{"num_hidden_layers": 13, "norm": "rmsnorm", "tie_word_embeddings": false}
Below are experts of layer 5 (counted from 0) of a mixture-of-experts language model. Rows are named router (the router's row for the expert) and show model dimensions 0-223. Each number is 128 + 32 x the weight over its row's rms, rounded and kept within 0 to 255. Numbers have three digits each.
After each expert's rows: a language model's description of what the expert responds to. This comes from a sample of Wikipedia text that the model never trained on.

# expert 7
router:082077108097099142124122107163071115113153113152152147132174134091128074116127173183101104160119191095136117079153157106110143143146168123102135144118084115140169115144134146083167159110107164171131094089208098109151171164112125192123161149126137104189135079112145168137103132065132191131128173106088120102099112173080172079140107186115110056099131143062118123106133170135126159118115133141102065195070144113124100132095154201147146123051154131114145167197096127175118126108102126184098103174094098108089193127123107096120093107141122111128109160114113160137086085099141153122164132092151178129136123139126124110101182115091146072081199117114147132129153068159099126040122
It responds to: Double line breaks, especially right after ===section headings=== or infobox fields, and heading equals signs themselves.

# expert 11
router:140118069114135074128134173077097085126136203134159088123108145106118123132135078103111131137135137085131094169136104128118101135083173167131131146115176123145150156131136159158095100144150148151118134168054090168201145149105136114136130145133166156167130154100112090135182125098190052169200118117178127107145111123121091116093141134178128143128125171158163099137171119185142129093072125094102085097055077188113161132176155161093152143080098196091194127151098114130122143164088110136183166124073074140172101157126085116110158083127142099132137181078091078143155185127165120107114117060105093165116100081098140131112180049149136160142090144120118152111057125103090125128115
It responds to: Single capitals, digits and signs inside abbreviations, numbers and math, such as × in 4×100, CRTC, years like 1990–1991.

# expert 10
router:100158153200128108058100141085196143137147109126078171155110133114104189083152090134192117123113180123078110091151121142118081122145090155116085161132118112091101060063158051132075116088111090154127108141110204146190125086102144146152172129125135141108105129080134091114088125097098160132087185148143156137138094105179137131163082063129099140122175116139069135106173139112141107148091192127187119122165092080155160139160136091104079101119164097137131166125101102120177111131110104165101149126076186125115128113133152162139107171091137139119106067181099148119138117075153117159099063186098132150076129086102132150134121140120088143149122085052061110139120132090103132083135
It responds to: Word pieces ending foreign personal and place names, as in Tanzania, Kakihara, Lubitsch, Tallinn, Japan, Concepción.

# expert 1
router:169147176132140102097182140110120160107157164162100066156087129133163117132084100138127165107129196128044149112124143189147122104129134137103123135128148143133119144156134035126122127124155135150181106141081119131090118109067121139186134077151134153109092108112152156120170134112094174071162146112130177210166103123158069105091100118111178150145184068112084099115138157166138180145123155119148113065187098097113141158128093143105149162109167128073145124113169144117107125106124179161131155089069132081103123100103141178094115045134159129104133148166121112154128102184139071107072104071107169087160124108140173101116128101098111135180128147171070074103095174101072158177085
It responds to: Forms of be and have right after a subject, such as was, is, were, has been, plus name-final word pieces.

# expert 6
router:105099152151153094098122064091092211125182133132176125126140103114099089096135076154121131166101090147112106172194146091152114107056138090087062194104140129103134128174096181144117171158120115160144166084132154196122137113157098118122146181111131122143123109154136093149165081119161159110130141160129115086110086097159144155137157167146123122120169143161182097111120198110121197118132117084106118117153091168155151096116148149054110083170096170207126114121154097108139154080098101123118092096134124144110073154174115145145144057174092108109215180101164093168144125165101094151110149140073150132069163153159111130098102116124126099120110138165136173110054148092167126170149
It responds to: Capital letters opening a proper name, especially after a hyphen, comma, parenthesis or line break, as in White-King, Humphreys-Davies, (Sunset.

# expert 5
router:147207117114139106157110120149180111124121127149127121072109118121093102130134114116114142162172076066111123118109052143177128084102155169134093073068152119100144155191126210150050097111137171101160154130143104175087077158119068089122107159136142138087107109162105146166155160141114078130136170148107128137118145157190127149137098116103058114133138105194198033099185154131122202152160179119075134088172088094194151135114115190154121136138110158126132095108146148138136094144125140090121083148144133123116070116128127097187165159150101149161144128105165114189114095144119111093155171092118110117100083086127103137151110134145104156140120099088213109116092127088150127150166
It responds to: Short consonant-led pieces at or near the start of names and rare words, such as Sub-p-hylum, S-g-t., C-rypt-ocarya.

# expert 14
router:179103136121136115115187147101115063139141152194180079146122045105163122142056120126154115155091102155141150060153095117096096108087144144099115116215164131059106100117095145182141088162155118162101155133119129085175104097084111158159147138092140177162125124068075106137109141122192096145148124110134128126142105103183120072095176175105086121116130122141098158106113093110118105091039105111087079107142141159167130117159148177084150140081124137140119105107089102150127119116182122112089119078146164127163116088122135079073142130132152114147083066150078187161139117102091149108106089059133091161112091156126170165103106081192147127133148135131093195169124139103075122135130
It responds to: Table cell separators, bare spaces and comma-spaces before numbers in tables and dates, plus common nouns like system, species, father.

# expert 3
router:151139115104152113110165066091148192084138095100123162175156111160122102075082129170138089117092061081169066123162163133216125109068123096121099206106157193126096146107151227196109138148118081097153173114136174114101115142145114060106089109127105144184107117114101127129090092138145121177126053101153140150140094152124138172130202086047121150111140063133164155108156108103176161115142087105133127139067165119091127168112108111079134114162147137162102094137104111127114158134141129141097093207109075139128144131152087120148120169115146135135134136096131151153167099161103165189136163123101105159183116120114108148088123118153090139125092098159129119142085155120092094151093
It responds to: Pipe separators in wiki tables and colons after list labels, such as | between cells and "Appointer:", "Biggest away win:".

# expert 0
router:191170070117104171178129064108147125118109100163168101158102141120071158132112159108097125099117143118120118081146153173162150127138138080130082136142146153128128173132122152181155123099164126098189123091145157163150079124148138112169086188135078152127103111098156120145184077103172151173087093105078127137131118148144122133164102157144176111118116126120162150101109114092106111090140112060127087113119092154128094085129096079161109209120054172180146152164115152075069136095075074155133172114142160153134139156149132089084104149140151147151211142085138061117175084117150148102110185104114140137166120139137136167117080171148085109067092108184133136130169153149206102134058
It responds to: Periods and other punctuation ending a sentence or abbreviation, often fused to a word ending (wings., s.), plus degree signs, dashes and slashes inside numbers.

# expert 4
router:166119104141134146091125130171134133104130092111140116130087136119076090144109083129159113125121050119186127144015121142169107130133099059127138150098136138120119139197128101108121151110082194113101155110110119096108207116107161094127149139120130051127089101213105100098115101137100130123148038138078116083132096095140069102153121136092151154177108111104135083140109143092163085125162105145160142137133120110148164093070104096136101093170108129145096083102111132165067134152115181108165122186143133114133127103147139174134081170146141139113119115153134144119102140156149101073120188115140167082155125172139139141107085158175100130139089101195241154140169179172122084071154
It responds to: Prepositions and conjunctions after a verb or noun, such as and, to, for, by, with, from, as in administered by or decided to.

# expert 8
router:092158140212148148116137125121105102120149199142128137116095120165178154138115110154085158080114098179104115161079145134151135117124110136123174139136117138169125106131073122114166204172116130158145164140150115075140102144142115150099126080156150168103158177158126131105184093119050122142123142175122092114073146123111128123141091146160156143119090134114048149120078142129166035139071096189103162152158137146171109161089121106147086119128149119074126061191153110130136140168129153129141132125128096172169071120117135173100075110089150152124116109140127149175134089162121114140121132088160085141161074152070132060109062181099168172101140072027111118116209152153129138138134
It responds to: Main verbs and past participles after was/were/is, as in were made, was launched, reported, found, plus -ated endings and some commas.

# expert 2
router:179107182170127152112118111133109219167147040126158140082135100103172165135132120090105176114164183080113181095152164153087145082179059139128170077139112074150103180095150077133174137106138117126131141164074161174153102097135153173144150175120142135143135200087121183143114171091097095113140176130105150098100147142094162109153138121121163129127155150100088174133114131141087117134154111074155149151128158109130102048128201084159139204125116158174125165170107143111087085129097179118127169119089146160111158178155137108092136145075134098115092118120053099159144154092090157166108109164172127156176155159120163131132171118142136132111153099132069110128120109099136119166182
It responds to: Digit chunks inside years and numbers, often after a leading 1 or 2 (2'012', 2'002'), in career lists, dates, coordinates and elevations.

# expert 15
router:148136115179129095119110177137072133197151120149142155120111112179119135083115112153133175177158162125152128107129141161052141089142121133147175188136146124133188151080076117090088113155134118154051088149123139099102127198196076110109173174117123101142166113141131153137098116093081108088156140158162085124142110126194122149110149110169142102130101168117112189142140056183142113127157186158159080086135096177139069150139126130153105087175197072132126173075124113159143125100140139185092124117106126125136095140148096101067175106143136147151144112107071114166141199089182109118091058114124115142062124146168094139156152090099124079102116085086111110141140165085127134106180
It responds to: Suffixes and later pieces of ordinary words in prose, such as -ing, -ment, -ations, and nouns like support, loss, care.

# expert 13
router:093084164122146099161141118122109115147115177197182207158141109123183076172132150106182107131134123144179097121183146139130148151117136119159118117172133137121149151069145166128164107125138114179193132091074097119144073122059147147156142117111095098124094062103121173129120074098189130077169150123103125140153168121106146064112172138168142163171139082085198126154151104140155164122103138136141136117120160140101092102134109123048089131117114170116131125136119096137155114116181109075154139106064155179100095101096110103124195079155137176115130161090168143170154102150110105144110058161085056097158118110133099100096111073167161113174124082184134176144084114104076108111092
It responds to: Capitalized words starting names or compounds, such as New, West, World, Green, No., and post in postseason.

# expert 12
router:159165162088149146098114111190120159098111146118080107145208171123125131155157126191059136115162156145105184187088120095089102168115087178107182072079087140121090115126130101088201128158065154129128164110160124068106107189159182158130045110139131119095155145130120121031043149140153114155148111160186105129110170103115155172144102104140128157172120148134097170120115068100185110155126127138133160107141122112115107171079127103182153181156101131110083149126126115130174115090141149121114131107156129111139134163110117211175156169111120082156099149155159139034103155141151123159136132140116115123117141147139124145139151120060118148103065136120131096143122090124137158066141
It responds to: Articles, possessives and preposition-plus-article tokens opening noun phrases, such as the, in the, to the, his, their, its.

# expert 9
router:117086183075109107121161095064059101158155111135125109136148097159105142144136092160112070146151139195170107097159133187068096124109073173109092101156130192075104129094122119097083139193126135086121073143071130121171081109144126143136167145080095147121140133111159090103123111138117148088111106171140137180118170168114126093084165164136099152096122087175088167135209086136123123132126107143163106117132185122148110163126119146154073191153106183085152130087140142112187099169144147121138148136121148162108100130082068136126117195161167082125077129157139105113073104172120175149095151129093170125079119072156189126097115156099154155119087134192092084103074103169114124152122
It responds to: Single line breaks ending table rows or infobox list items before the next "| " or "- ", plus words like Army, General, National.